Below are experts of layer 3 (counted from 0) of a mixture-of-experts language model. Rows are named router (the router's row for the expert), gate (a neuron's input weights, with its number), up (a neuron's input weights, with its number) and show model dimensions 0-255. Each number is 128 + 32 x the weight over its row's rms, rounded and kept within 0 to 255. Numbers have three digits each.
After each expert's rows: a language model's description of what the expert responds to. This comes from a sample of Wikipedia text that the model never trained on.

# expert 29
router:102112102153137129145100090150144121123124101127140095088055101137090181159131129097126127049116056177153146112175133167155110143078177190153156098139131117181123144118176095131115101176108116101087121140092144104127131143136100093144091127142117190154188106120112174118183174141092142115142153056171152165173137113130162097113123069154127147148135161111088115094198080143094100163170152171087074110157165201157069142098155108146085096118101182127136115091088162049152132119159146159139100185126127114170119106076100162138169154108137151092127194158121106111100189133164132173110133161089186139148145160091163168127126109114138078140135150145106129098082133215142090114140143092134114104069122147126088135132178127095117091169091124087131076150169146202160097152074154
gate4:121069164122065162158189096144139129127097112114118140150133115162132102113117073161149093114091098088172126083166124156141140094172123082119128128126096141130122092103141081122104160138138124057143110137149148145126125113124104122088181183129133133092179155110122123146149116165153088130133138146108154113079062180120102142188146131125153174147141144127070082116084088100184110128088145085091104122131146168175147157104147107152121152141106077115033139119110084108079101101150041134137081110186143145088157151054131113119121124146139148157207085104150046131085091148107105120190122185047167103142079108137075117177099124134144169060078191127191171137172146086085162139091127115102146120147135134157154102118105156110068124068112174167114095111126109137116086178163138
up4:085107130071131085177099161208141099149158173165150143123087159096095156130106125118117160153172134122129125143134162117129153138126159128088148185089077140142134196186157152121163086200151119139151119122176127120153082082138114126179119123144169127202128104109153192138068156101111195114138083168162133167115157099180139090096139145075106094170085139143084181129129142185113134183160070156105125147139154141123104078133123125093189043173081144080200131169110082162162125138169156161128184171127133155160082132168142130177125162151121127085101122148115139107165132153160158112077154143131104139110204162094175101118187150140139149154164091122136109111175102174173133113171139091107184127100146102101152088130192133120114150143097158085165136110106153157154133097070110
Career and team nouns. Common nouns about careers, schools, sports and awards in biographies, such as team, school, career, professional, season, award.

# expert 10
router:136119163174113162181106103150098117065167073104075170090096134131105157154151144106105144080147113147136119124177137160143112140078183174172139105145098129175107127108192097116083095146081119069093094143096121121133133141136116106107094114119125126170113116131128194125196169107107170122147163085076168190173181120121143129071110102167143159148182179129101138107146079157082124186145134166063099123134116162197074114125162150138089139120098159150167156127084173081147150091169144160072121154109120079124118089096101159130139186120203151123124196164145087109098168075165125134108134173122162129199106165099152168126111071121129114159117176157153110093049085158132101114144160054137065103087105117134131164123150102112076138098102123112093089146119147155137109153093155
gate0:131124172089101100131154154078130141127118082102134119124080139073089132102174162131096117072093173091122177171176110081127082140124091079110106093118077094119152095160090084100070128042114131135167142080132164127152128125145148125096158158119202097106092063167164123157134120149138150129173141135144127133125158143143137052111159125187100135112117156148156205091100121124117168119154130092109125097095185156061158124122119141116159070153091122151148139171157172095110074129158149149126139095166172081128096118159101094115179135162092111144117140163130146071152107099123062161178153145155052126174177128166174113144098125140120132142044160092101180139183130087095125114119180145118130161137145053126152082114168105120106185173101122105153154089149152153139182199098152
up0:102130155102135159175127096089085102153118100137158133136129094146134154071133114123112167141102105103120105160143144157110124119120141096134091114118187114138083101134097077123105134103112116153088113042165118132116134110110132139105145192134145147129135115154109174112103107142158106136114126176143158191099151142134131186151167171141159145119087211145151142156132150103051069167160183155087177078122125138145167152132129110129093134096148114134048137159168147063134130064088130126134121109192131105138208072135113125140184130106065142106069137064133096063141145159106117158090073158142104124178163176162078100155071080162138187127118161082110105089181151074147140173086119095146160112130102176109194117132125148144094147162185131123102119154098167152172163217112190
Single consonant pieces. Lone consonant pieces inside names and words, especially n, t, L, N, such as Wis-n-iewski, Tret-n-jak, Part-n-erships, often in tables.

# expert 43
router:169137189164096174156104149148149100099136123125125169080065142141145152167108105084096122110123134183153081167179166183165110168118165133175160109184078100136088148114158101143059115157099103092132141106108086100133127077153086097138124109159079112195094138087140121127159184136149154172117147099095156157172175075153164082113106121137139218169134181171088100062147114172088118160175099137068097093153140101130103127154147114102106154124101165110157114110125130096163141107158114131130124181161152104127152113086133151117143184105146166106072175165186126103089198116175133160130180147105171103179120136084151157118143085145122148125090212144160097121091106141144108142179145075184083144071126149143139165097173132061079125128094100119131124154127157165142111177101131
gate1:161092143112139173085131172125084131114146085175132121178150140121153171083092138142117116163125116140118175101167099132177116118114094116126085144130117138106133188154123193139093152046134119078149095080136121107123137111127120132112124207098121092161131151101134128100146091133151159115097093130099068063114107128121103107105216126137113129133183126180130074153142161115089186085159171084131099141118098114164106064147108156161139119152118083067148100100149125137146170123130181187077131061057198069147067118090155092120107088200082106154100123192140093120106184124095114077107111101095123126060143076132131152117123204151114209102119123097133109112135138092110140152132143118152146127107104128139105091107179135145117126110123134143176150174080101157136083075088210
up1:123085073133106078120150116110146157099162133139121115110104122138140157181114083065150163096166147161124173152123177175089160130131119105130165083135128150153122137124183126111103154115144185095147147085190123164123108119149119139158120136155128122152140090164152096128085116134135158141162109085086134100085097158192100103152125123150117146128130131133102120099135073096161159071115086113124143110160213084105229118051166111116117048126105166154115094099113191156068167171131084155092140099178135130107059172161114129126111139061133075074082148175119086138083176173128127169108153113187098135121101167142192074100135141143183091130092105145084160114088152120091157156079174142070123157161146172138155147128141130094099144211110068079121156132101162139138129090108100
Single digits in scores. Single digits, mostly 1 and 2, in match scores like 3-2, table statistics and decimals, and the first digit of years like 2|020.

# expert 49
router:153123149150088157129110107173099104124166104114144154085088071155089197173123109121118132109129086155129094116174120155132122132083178129161205122126105139152124103124147126080126123197091106122112105157044136087154136146162103146123064100150170172162148145123114176137214186124123191116142129144116162182133169131104149105090126073163146154178152168130100133105140102147059101162142129148112095119146146160152129137135157133139078177110133141110166109077090147059122172113156130099126110191148145115160127092084095177170166179096178094093143198185183120120112171087179116168156182149136209150202094149104178155099131117124107120135118174139192143106108090153147095149148145081145111114080100179157116171127145130082092102115098109084107099161161144155179098129111151
gate2:115150119069169143126169136050156202173158130174119135081128138113110149145122066231115144128118112135137119135112067142142167114093140126127125139107108094115122112150112150101151169115181148137153199104110188130081117119159180109084167129131214167100131101165110127128154155147139149109097064197157091120093145137116107085106111145130145072106107136122129132100102140116087169144121157120104091163086155114129099121097176090043118073112136087166172141114112117063150111153104127094110191084132151114178128111170127101121119080152109110105188144144104165079199124170090148123111148074142135174115170087147169137160163175152145197154106118128150153087107096101165148126148162085082156074141178096159090144095106106155113140169153116153172165118130123176173167170184081
up2:161104150141094088067097122127104103194137146109112109109115093116141128114127154102114186144148147108142180108119216105070146073161142083077128117119146144102157142196135128134081119119064100158127110156102132110138149149066115155153067143142103119136094155091124084115053137156139100128156129118104141126122126147134135166143165096141113142116096146122144189224117076141073085111153156153171121088137098103094140185102096143171144175134112108139162093112146129160135144151136132162112152147142114140034125144198154152110148163165136106190053147134129122173101103164143089133193116122140090146103126122111116104129072130105116049099195141110147118153187162135172089135098067134203108211178070146096167129090134153144130148083158097106212110136109117113126098099075111
Name syllables and number groups. Short inner syllables of foreign names (Th-ib-ault, Tayy-ab-a, Sh-ri) and trailing digit groups in large numbers within tables, like 24,940.

# expert 38
router:154116133145087162183108081164106091109131074138139139106079145135103174162130174114117118065122106188136151115162121166132184166083164138145188088120074124194107130115163096116104112171118119096096095143086145129146112099119109095102084106131155156129152099118118197162138216123127135122134129082129197163176131105089146099109108107171142140135143118130094100112135079136085094156165150147057069115174163139170072167130164149152077161132053157171125112091094116055119166111143139166123112184133133076163124086085113152120168178065150098099117155178171083076100169119179124171121136166111176139203111148093133136123115080136124138128106174173161117104073112181145108133143140078163117125084110129161144170147193082115105123120099112073124086147155133181154121139094121
gate1:114128118113124170034096133156094106102134124133164185143121156142133184069149187153211114145140212133122111063150105119165186099113137134132113124071125152108148125095064119125096117069166107075196139120082111085097137126153138143144123144069128111167144141153155174140093111095131172152176090134145099141065066131116167102181172107117127152174141149122152104132120168052122115117140125103173127143098145074108122098137124086120099050151114114072095115131090073123111177111223113150130115094095158050105094136099106133136149110107132129139128091086114148154175158107111157165085129156096081153127116138148108174124123137148151103076093096131129144147132155069102055137184142137145143098140130088166105093102150117097193119108087119125114136171113150170074164158095194
up1:081153091126065123124164151078164112088156102108111081143111120127116077100112092111048092120146115100132194138164171146049125135174119156150137107166125084140154199160164171117169119171086150181155106130167110181158124160106099157112139135122098106116096073094136098119164136079135089087140175099105137075194154161161143172107110152115121085094101121114139095111174114152152119056172134148102173162164148089100183149104159151105123113130151146136171111125169144191171101127119172111109083129162153164103141169151122114185123138150182134159110152160100071105167134117120112171120202067144100090061067130088129095102131099183177087132158133144147109174098124144091203122103078090074094177078105148109088169152112159134124135155135096122139131091135128085105158105165129
Initial capitals in tables. Capitalised first letters of names and terms in table cells and line starts, such as SmackDown, Lyricist, Coetzee, Coachella, 1R.

# expert 26
router:169114172159079158149101088192090094125114113122140135074067109128112136169126140090095122079092092147145088124161124198162114137108148146159162122137097138136130118116157089109081092138073109080103098125106142104147150124144085114145081103139118156133137171117101156153153187125136153124169162062081155154169165106100166077123137105150153192132174158131069118103148068160101086151174144156069099095134143148170056119116174130122086150114123178145169096082089152081130168080201147134107106159136132085166118093074132162151176125090169111085138130173143111064073177094177113148110135150117175132189122142121149170109096088103103143141120173168158103124088097150153131117153136072119102113111140150179107190130185138079099103108097071083129114155184162175167077147077124
gate0:126141179121145199094088167132120150076110167176153121167137087085104080096124165104168095096099155104140075152141155136195086126143138096133134080109134146092135129168111137129134131043184087211113116120060146124111146153131109099110169159152171114130153113187143134165107135115168141165132035101158113124152165189113159063148168155146092167076138129099148136108162110126143131150139172084081157133110147123065093108068070113152145133124171128113099137109144133151165095124186129124069145093167143085128106096145089129125147112097103149177110086093071115072153162069161110096191100101115090090156164109146130125136119135222146112130098137116075170115127148125125168124182112085143158095179162142158073095099179147122092160167124148098167154182114147158157171149110119
up0:025108170113144175144116117128077047150121066180116129100147134107045127064118131156161095160132084080126098117131085158145142137120137125187131042124151109118109089109127074146109101115167074213136120119087163130076181134145117130088118182130127141102157112156137211084159069081107128144158171151131112175081130183126100091135126159156100162145119131106078110134126097131107102142161162103106098146124152140118126073138066105173119134083143110112084122115161138108129110133118176172126095175129104106123185111126130159124127118092071081153144075108085109122150169121143129125113069128096109142177120141153067139106106146136093138159139177154105132095166138139174127148103054080172115174081170118076134106170120064117128192138130136134106124174123106154208112146137166
Acronyms and capital codes. Capital-letter pieces in acronyms, club names and identifiers, such as ZAKSA, ASEC, ChEBI, ÖVP, MSEA, often after a colon or pipe.

# expert 7
router:165157107141064168148093121169098104113130107086124146089114094133106177169142142131093147087113079168152116096175149174134128120089201156145149097151124130181128144151172107102095123168094110121124125132033123087166101142105100098114124100143129170137161143135114135116192203121118153108169107079121156157163135110138151124074130091156156177156156167123099079108159105121087083152150153168079129112141153133152056193145146148142084146149078141154148130106067111065158150111154145135091117197110145111141143103107105191092177180110177083100132213160220134097091143103146103145130179159110165135133110179105176149080099077075129135099109181141165119113109111174125091129150130120184099116111072109165105170118126120096137097104115068069151106148123160162170106134068137
gate0:129078164091160168096100139122095192113185132156120153185115078092102111133121131128123123092084123109144131140153223104197140112175139090112140132189089112149174146115062108122076147095159102114168145176094152126128136152124131143169173169171185116158114115161167080156124115156147173144133078113128124122137142139145201108117141136123120130135150100156079124106165084108129134136142128129115196144188149071096107151112102181119140133135094150136108121112136112104150074063127151158126177055228190093108107149124101143143119124160046118175124139140103109104138103093149113152160096133077068124140121118139170153157087139154121083165039170072138166126108150159103169126156140081161153118153183128139080090119140154141128089144112166041159150154090149143116217121125117
up0:141133163093140170089153154136032115166110114165111143102101151160072207034128132130138127148138083086114110150146114111126200063118107093147115096128123082126055121101138094140143049146130085167178136112155141099094106117075091097085140133081147151108142139167098136132076097135129094130148134146168080189165129118115106166108134143163163187164137110116134035142140135095060091124098150145105173128169156164171115106135108132105089127104135108127039184068149113139133079133072135187090124129154141130134092097120115128074116116102099109143145173133073101131111142160079095182134109196054102134157126138126098132144112103173140150138141179094126120135173101130172141118104087093159156162128172077092133075173116108085139166095118154153113102129175104158126093144109164
Word pieces, taxonomy authorities. Second pieces of split common words (har-es, smok-ing) plus opening tokens like (P, °N, ^{ in species lists, coordinates and formulas.

# expert 3
router:172101128170074160173116097189097087120137099112124126083084096131096158172135133116098129072126105156151143110172158169139133134089202155164143107135103118168160133126177089102117108180086118099098113130059099084149118100130096126131085099139098165121148155116122171152195183114092141127180153096119181183171144130103151130066136087137151160157153136135118120076142083179076094189176133195094097113165136158165039169149168132114053145129087149178183106080095139067149149114164144111111107177146134108146127075077117161127150154111196119079133158169152142114111164076175090156115156150089187102154124162107173162100097094075138122116153176145162134137103112158135097109157166096149094117112136180162109174106139124096111102107093094080131092169140150147150094131114144
gate0:189092179140164150155061198138103117155144119091123121170106099097102097107131148131128088112145141113140113153166190136184124116185128103139105136168116118098151129174091112147109152121134119126106092146086143084140130190108104158139202168165161095142150156194171128098092120152137198134138103131100120140134120133122154135131128103135098144133118119096113081092189096121150131116154138072105148145154148141068091142074093180070132064195076116106100121148128096173148103090153092099122182104197165110138108125145085086104151139136101132192133164094161123016104098047153129158162132147111074101123114150097115169161097148158148113148107168052163140079123162113079162079152107099140114158125167134135108094100172178175137105119112149085194186160167099091122168154098134
up0:138106171098133178133113192111090115108125103186165153113135172124058166065170159120114129161093064086131066089159110162119172170118149102150100118118190127110110073127099121144148070152119113160095127084098108138115171083119097166126176167073169114080138152191165126089108098163116119118152174192101097213108166100138088172061107143160119132100124137105146045147125135128062047104156164157103142137123115161169117117138122085096105105123098121107107107174135099100113109158109104128101137133162109092119099087173121151124141099101107123131125112097081138125129126136146145212118094132112113141135151169131096121112101129110086127151112198119108086071161114076180113130093071127163123093150067096132173111138115129127152099111185208155143183143162136100200139187117153
Table-cell name initials. Capital letters or word starts right after a space, comma or pipe in tables, lists and coordinates, such as M, S, P, and prime marks (′).

# expert 40
router:154150139163104160122101110171051099092129088116117143100094112142091181139149156101095143094149103163138109105149120172140099165110158150115171105132080145161115118093180083106085104143078120109104112154092180076135140121145127088143087098123127170163145155158137179136152191139090143128127163073092176176159176100092155128096148105205155141153143143140072124095131110158076123153194141150088109105130143172170087181154174129115094136129091181098151113072066159087146149109161142161124126155131170092137115081086062171126133170103124131104089177142178122072097173097181135167097150190112171151173123150089176173132097052113130131161120176146148130128079126159139095134115129069179067086097098103172143152125194111082133133105119125091117099158111120162190114164093159
gate0:122184146107155100088164126101145132146177064136123184135169133163120091127162181077140089124114122133131131137167164078149104120136129097154144111113106120125175146141072112097112104125115133143175140079131209149126147160105144165130121157156155084123182097195170114154079094147139144164105111166114146119141190126183126085100179154143125117143102108114177170108130116079096194137143158107066153156094188096086126122112065147111139103228098167140094114096163153127120078097170109187098189065158192073132098205200117134107129146122109113140092131140142109114136100099155177146170081136167111108183147122164127146088112126172129142131098123142092109129145157117070157112147158115159103065119116117174137081065120137122151137116118226082178131110122095108106155149186126
up0:083147087102167106141203069098090071162144125085145192119179144167131183106161178117128081134104073161110085124168104131110168121132137090147115101124139089144106123143106114128177064174121102149146118106134151141145132116112175170081146103093192102064221134194163156051180097153111103160111161203130094186165209138137089114086125172156160146127087134148146143121143157092085159131163197113069150144072127103120127108156098164110096138153115148120073125101168100119131067093146101171130157111134125114105119137164134133100132126090085107152128164136127059080124150132112138152107063139142132146176151141141094149148124095176094163153150169168066093118160130144148118124082061092146093069136088132131145097136087133146124148140124152123087178132090102120126126173172140
Pronouns and H-names. Subject pronouns He, She, It and had, plus pieces after H or similar capitals in names, such as H-att-iesburg, C-ow-al.

# expert 13
router:164123159151107186177104096167082095118140094121142140080091120139085182194119161098124135088147137157169119115172137182173096161113170155155141092146111113163133178129153087086083097180066118045097116139065124065140132143152091097137109107142146186128135145124117143133178124129129158123156160094114164209173152118131175109108117081158162178148162156136103117072159087135101088162142160166091092104143157169138108151131171146119058150131082173126178098106108124092164160126146153106137122173125152098099136088112136173146169181103171102071122183178183119116076169100182097152109169159091124115179123145118145181134113073103130114134125182132166120121083112153130119126147153046162104110086097141148128158148152125094120106096089097059122133148166176155179087144079141
gate0:104119118093144163170118151096048147174127082147155116159112127108104071116126119117089100099149148110125141142211175120164131121138096055079123083133118117165142116133076129116105090095128120126142122091100175100159091172129128152149139158155175135152116102206218107088119126158115176161169109158144126181130123159175112117117186156140088135105134115113105153084148122122108194135103183053130184158073193112112105098125150141065103100146104122110111065115146146119134068141130150165124162131200189062102123159156112114145112096146086146159082153123123175130133097116189070158151141164099107103130126126171189100157130093163110148103106148072085125109123112135097195127114098104177130119137134092130110075141138175168132180141099154067178214129113070098152159107129113
up0:085065141069155111150157142086046093166119086117156148096150136145100172099113144169131099169151078121127081139123109193186168125133114071087088101090146125155095116092142124157125034143112092146130166112122168085133128117131148129113146144096150129120169054186160141127127084165110110129142157160153097186117161134147086152173162179143108164090163116136117128119127135083113097166131151056173129111090132202161120087146106079128082105076144114115065107148120066089125107135156145106142089185095143134119130117125133131067109112133098151110190138108101171103122147153158066151119100166066071115108157169123116099183126089165117159135154192131079115114226150111154141089094103107153127102131154086076164062147103128143100171158131110137144183134129095178148127179127154
Symbols and operators. Slashes, pluses, equals, dashes, × and underscores joining terms in math, chemistry, tables and relay events, as in 4 × 100, x+y=0, Sigma Dos/El Mundo.

# expert 2
router:165116143159085177148136093143085078161123091121135141080135126129137189180135151094110149074131107162149097082152135174137113131073169135140172123174156135139158206118166126152108077168093093098104107105100094103131146109120088093140105121106177149150085092131120137139177143176119137119162178084079192171203135121193120101087086105172158151183174127109125139094122096119075120169182152178129103147155148188168083135093118115140112147091120141133175090149116083064163187144192120136120125159154169112136172080079136148175154160150169131138149175182189123111105189126177099161125132130078105134168155182103159164151082071134127133177124169124160160142086147155086088194138107088153065110100140126169134123110148148103151136145106098111131096145150131149125064160099091
gate1:131133094157071134106128154089087093066139142133112134221134105098156181104193165162083061153052121127114118107142115054161128149185098135121138155102150142130151135098109156116146118125199096153119118056154141096152122160075155104168151110091144123135151140093183150137126152054160094147143138132125066109124083114115097126141131148126105061174159126122154114105095181093171133108104157073143186110133067089107124115198105149158145180206098082048134139146067120143139154121149157146092127127068152127171124160106143095121143149177125149134086105077131092145104106143071169153110119103099085159126098150180141113117146152182135164101140130059146139149146121051091084138158151113076123147173089102092101121137119139158177123115107158158110144118135133145122185154081182
up1:095123138133126108122145194144211097162142133117121149089075131146127097136130079128128139086170136140131173149101134152088185104107105123095199134109070091178150182156161135099136112147060124125126100138166147165162142098140118153151098145160077148183109078100136128116195160126104155143098126118142134159104161207195200130134167124158115131157139133150147133087133135151116138115114104143072108089123165167101205136077210177100149057142162164110152152141155178150151174139150159151140099098134085104166155140153148140151102166140190117085078105126108187136109145132157107200145172119187130166140073174091126113172132093162157068143136127138121136113127112124196159129109060164098138168060129128070169174128123159088142143171151052112161124137130151141136127069118110
Date and year connectors. Commas, prepositions and dashes placed just before a year or number in dates, such as May 25, 2011, in 2019, 1988–89.

# expert 58
router:187149142136120153123070090203076104121138092134136134092083096158093172169166161094121126097114092167141145123148125158148138159086147220155202082133110114164132153119181140106095093159081127106055128115091103095115115138159135100143093128150142167145157129107095178127175139120130159132170146095129162168188160117094154100100142094110134172112123158096052102089175082141091083172156118184101082099107146141165100181113201156125111163141097197102165132113092149131132136115159177114096104152096143106111092133105145134116153180100163104115130202139167100078096161086169115142131177129094200121128105201112166157062117093099110134152138176144181146124101113159128046120151116105132080145090120154160115161155170125106159107129129085095148060149182129131131129156092124
gate1:100082145144126153071083136060054070075110132180132130182132129094135116104152177137142050156129110141131123093106113123152145126070132178134089135080173195122163087144139117123175111105152129147113134115150152160124105109181146146099152147094157131171096132094144164116154184113120133107161101157207119111117131110094080175156142168138158080140176164106144081134117130078133063138134119129142102123114045147119144073177154145104119162095068085140065194092110069086101150169212130112120120101129139131099096125131109077103147093147122101184093138126090129142172213146128110139085127137104077126134088154146149096182133134128118143125118159067166115108139182116118063129121102073098089127153152076138107114152144128166143134100119155237100150170150169159121117159144137
up1:101144101128100117174133135117164131096135094101086151099092113156187118102079067100072130100138155156139189117122213096075182091186118144138109113168077128154181182105188198157107179122087135116149092143094079128116116143107073160153146173084126158117114061109150061169133104104146174135117141081103103120128153170208108135138145133168100175140175108122115063150162152152135193101149141121169120125121156119102183195131120130161113086150124148188190124156147167153151103082110126137176145157080156137117124155149145122161148121124153095108125185111117144156114117134107142112169156084131140071095064129099162117117139114177164088147155126146104103159097076117052127107103124166073138185075085171099149116104116189129148148144147093065150148143120145124077170108140101
Category nouns. Common nouns for systems, sports competitions and categories, such as Cup, League, season, position, land, often after the or of.

# expert 6
router:152151122115104139147077100196147094157161108110154133076059093144137183133139193084096137077115114173153123133146092163149095162079148185150172067159105095148157101131132140130072130162072118084103134121089086101156159107119118074130082105113099189147172128130090142118185154103117161122160140060107128137173145125107177101094144070147154191133167151108088118097169091135103123173148159187117117086128162131145142197152153173141104126117116170102185123100127164059150147086130169134077069178097109123175111128100153152129147165116159139090143172175167126091096184113140120159099181132134149130165107163102180167048093077086121115127152164157146140133116100139157072134125130120123086114082104155165117180160160118088156091127095080088158058147178118148102123149113121
gate4:088153153167077144168165077115135115179118118075123188170141109127136127102171089177096108128089153125162091181113065156094100123157134129128085101098110104099162082137150101146078101079163129082137123095178163131118152125117074152050139147159110110065137140117133055088154107142162062099091169135088152127144068149117086113185116136187160172109156108118060131144123112083162124109100131124094146147098135128157183127121124109151113137140134115122077097102113116135094098146122082135241124160156117181120168141128127127112109052130135153165132163151173128133046102123108160141167093123102123140110071093110110148153127144139177159178096163165131186189158144066099148110056170135113108101116121165170161159150134114130035089095106184112115144107144122103102126130173105
up4:152180159116111084116099189145141136138152116151159164113122147101128226123166112063120134216144159106134102128101151111113149136140135114174081114119100134143118196193158158143122116162115098172157085140114147081173038131091127107146113155141134173201108136171142174171092111094147135126133072139167146145112131127119154106145117126090104103121142141100108148166155145211090181146129118167100083110169132069132100125144118155114218121102103140100094111167186088111187147129138158118128152216149126146145074125131076129082094136122169051122118112140092102061145109158184150120133155176168134131141209138100096111134146126087194100166096128153101105157149107125182093132128118080108171121113164100201152155102140166149132151106147122119181171155158109129113152095079147
Role and institution nouns. Common nouns for roles, institutions and media following the or of the, such as President, University, station, album, referee.

# expert 47
router:174115143175066128169091119207123115098120132095108165099082068148092142171161140100089134123140111129140166158167141143132097134103161151150137131130118131147157164140182120117111139141088118087106119125097109082172147094136114119136102118130079181153166126117100122110192150083147117102161168076102155139180186126090158079080126084160159170162155140134081115093117096148123134156156092176092069130162106184166105150136164169135106136145097130190176136109094166107141153101147128079106095181125127134146135115059129147136124180130218098118125158158220098114103185076143115155125187181109162131182111143097126171109086100055129149096143186153171108131091080136165094104168170098086090121087144149171120185118125124089066096060111087099115096127178153156132108117099135
gate0:163148125105171175118098108125102129144141098158174093112120105125100104067154126095108064131105100121139134097162136140202095094168125055124067117149136082172122159142086060112097101093130128189138140099090115146122111228064160134125117113171146134159159092176151117175110088202163161126145129120127128156135142174153124101138161125189108128135151094053118089094157108129106132116152152104119193123110158127086077151141096149104108117211150156125102167139118135105109130122185097192144130074144170115139091163150099134127132128156072176148142119179130125104125147098171156168137077173125132116156166164133156101151155119166092066134116140091181147104142118103074155114168107047174121081140143101145148069097168109167135152154063182079180171105112090177104148133164099
up0:140151109056164114121164150160071099173124121131139118162091192124063154088153136112113147125115087113122086126138189159069136122116132126147115097177208125132091114113146078122152093128159109141130083075142122190107120112140171170134192128120125122060093112174125164096098085092106070153194131126099118161098153086073091128151118164138173172129093132118127077168182140144137076122115154093123167062118156116143122119104151112123122154095116114148051116086108089118064124113092150153052111156143112058097107098147094099093113063117097165129149153137123145129126167113094068130087101134116097129138169107154116159039112091139145150141157163110110119094130164056191161113102077183117154165164118140129160095169105147125081163148126138176135126131167141144144127215141186
Name and word endings. Final vowel-heavy pieces closing foreign names and technical words, such as -ino, -ola, -ić, -ika, -ato, -ene.

# expert 30
router:155117185178079176125091168097113101136092103134099152115089147099088175158104139074088133141169151160168110097173124162185102148086147167171142126156076117151107110104183116131111144177115091115092134116124110060139149129102071082152084138144143151166085114136112167092182170119119148127151145075134158163179138113173175077122093105138140171169157136153109120073103128129081121181156144181092087131171123120162074141155163116085092160111121172091133136109098137082149138103148152143133124197136154084110160100112154142165176151089142189115121149185165138081075164075143087160128152150082141116196123134114173149159173067180098163166111196140181128113096144137125111151134164061141081099081139079131115194117150091090140102130112098075145118160107101141137081172074124
gate1:111100140114128193091136104133051100136148120150149138220098126109132161060147194160100125203139102116115093105156145078126154141135108097095096143162143168091100155126039113124122111147121120115148128121104151127132117075148128178086167176071149098162149126124147178154130106113095100129113077157116097113100090131136128156149141127167129109124143160190104095129125135108085104119120172081180190170144116134104143073186132089140136081147162090104114125097127125147097175117118215148107097115082136094114093132070107124157136088135072149165079122143085118123153215148076125133137080099158106149184171167171108120127075187194116206120153162156123093135152130116084106146167110151170178116189158057134073104164136111098098127119111109144150159143121126114154161158126200
up1:110095121139044065156147174107174178123121086099128136074114150157194106183137099118130174119145120147121181150140138071089089085154120145078121130155063129125132135146200115109129156175109148103142158100210140148193096106140123138185099155160073113152154117107108118148165186156092196142117128177150154119054157179182119130152121120142122142139132085129183113086130166103139166090160124177152166090138140123137209090072160162152119089092134168121175135180098117139111173100141122118156129127131143105167115160190101098120142126113138173148096145170148161153144124129143087121169190173169105096092106143121159127168184146128183104180101100128125151151179124138115123113089109161112126154079131116146146119163117188137173209110167045102165161149104092112110141147140083
Leading year digit. The first digit 1 or 2 of years after in, parentheses or dashes, such as in 1936; also both, either, as.

# expert 36
router:158145155138146163120103115149056108096150105110103145093114106126123175164142183096054132078138077162132153111143140168153106168100162169156148102130125140184150164100190102113078114111119116096084132123079181100151120170133105114130106100149100154164120157127110142125155142127115151110136179053069125183151151116122135103111146092151150128163143162117096123107154071144073080175188110145092063091148188153128072197166132137142087176132096169143164152088094144077178155139170110126107113158119167099127128084098108186114151155095155085099123215150180099058102164070177106161097159165088143111203119161117137161108108083119125112145095162137154108116064124159132093156133143083218068121079121122154141163123166115112119132109117109104146080122144138130145081132093175
gate0:180133195085144126115138137106128119144137084151125133116145107133117077112131076127092124130126061144152146173124169095187079156204131111150112112151041114096128134113076121141119089101089131139183190133140165176082105168134128142087134117168198135132069150185157087164087112090116158163148123144070122124155137118135127115113168153097088137096132099069136164117185143135060163167102144152133137133189130139120182128120105143123134084166137145132103134127157114120148094110119067197093190071141178103093083094171101136107158159124114139130123161155194090159189064095122199158204118128142102105154129135137152137151078126171154124147070172113118133134154110159143128149153178099144110119126177114146117068120146167183128136204110156121198128137157060092111165138175131
up0:110172199137135172141166122109090151165135111155154129131171177171117132078125184172059130213124040096131089125140129134101131099140153139153136069122152141111116096124119089120141110123127129152160154100128207121154146137146152116081143161109127128106146144171157178084131059136151140109148125148140132167144162079175156149103152175113097133135121128081073065123102113147092125179102154093125095065101144147143071122180108116161151114109105093060114153097161074099129128097116152144142187176149126136123153136114126127095179118098094118114180123123106164133153119166094118192146106127137124102185156118143090139142131090171049170187138181118091101127166158127164114167067140153165143136102168170074130098117093137123168121165177154146130124124195073130168131226130218
B-word continuations. Word pieces after an initial b or other consonant start, such as b-other, b-orrow, B-lad, plus pronouns she, he, we.

# expert 9
router:142176145147117155149092170167134131056145101140154144106093140101129136165082079099099139108145088154160076138135156186139109146102194145154170103160100113175121062136154091116099147164054092131071146128087142083178162148103119107130099153159143159214105123120127103148160167118166168135140148059123194211199138083174160077074064104170148162185137167158097134096101165135104127174145174177091118076187126131158105073099140087114096150120115171127172148103105109104117173090149138118112171173160149094120130114080114150124155175091138110151113125161098119075095141095175140153154149187147164088144107153104128142147153114157129127122122144147188093118120128141126141176143164089151090106094103144159152165119106123096107099154131072087111149148131131171152078160108210
gate2:121167135128179119135115140089121184173117129114124131137171122044092141123122094123151141162171099040152084134132109145099148094143142115079115128196138128128127143159159175148095111099139130107091133119100117157117150196095127081140106117111145156082101142184144134146134147138134048145138116136098150139114150100103182113104104140092146054105151111142150143167104126110127178162101152114117133154088148092170076120108105125095188135090169155209172122120117129111139090134121130120137211067104165123173115080141196070092153121120154140080133136136066110051166140176101113134085106106165203114102110089141182152184191164117124142134138125132129119146079106079147113175077110190111172110113123123130120138122085028145126157198179114106155172118117155119101155180170066
up2:112071134127098129076105120130160173178124203124077062102126138128236140109133143147098153138133181156152198093132116106130118173120134148111170108097139124135051065137131158105164200163130129173121183121178134121106158120070153127129108111144147131105150174088102115088067139139101107103108138145137145219083109134152090150170187120074105128124101166146145149139067133154091123092232128174160129135101112080083174129120086118176134146162061163077160137166132106144108126133101161112132173143116105101095117159116120158158105158127132170157139116155146136167122081157107090139164130127182136110083182130110111111125146091127113136113147157082174145186146145130151076107162115126150105156173077077106093134048140127112155130138103127095146064122098146092161161067153088
Small cardinal numbers. Standalone small numbers and number words in tables, scores, dates and ranks, such as 3, 10, 11, two, several.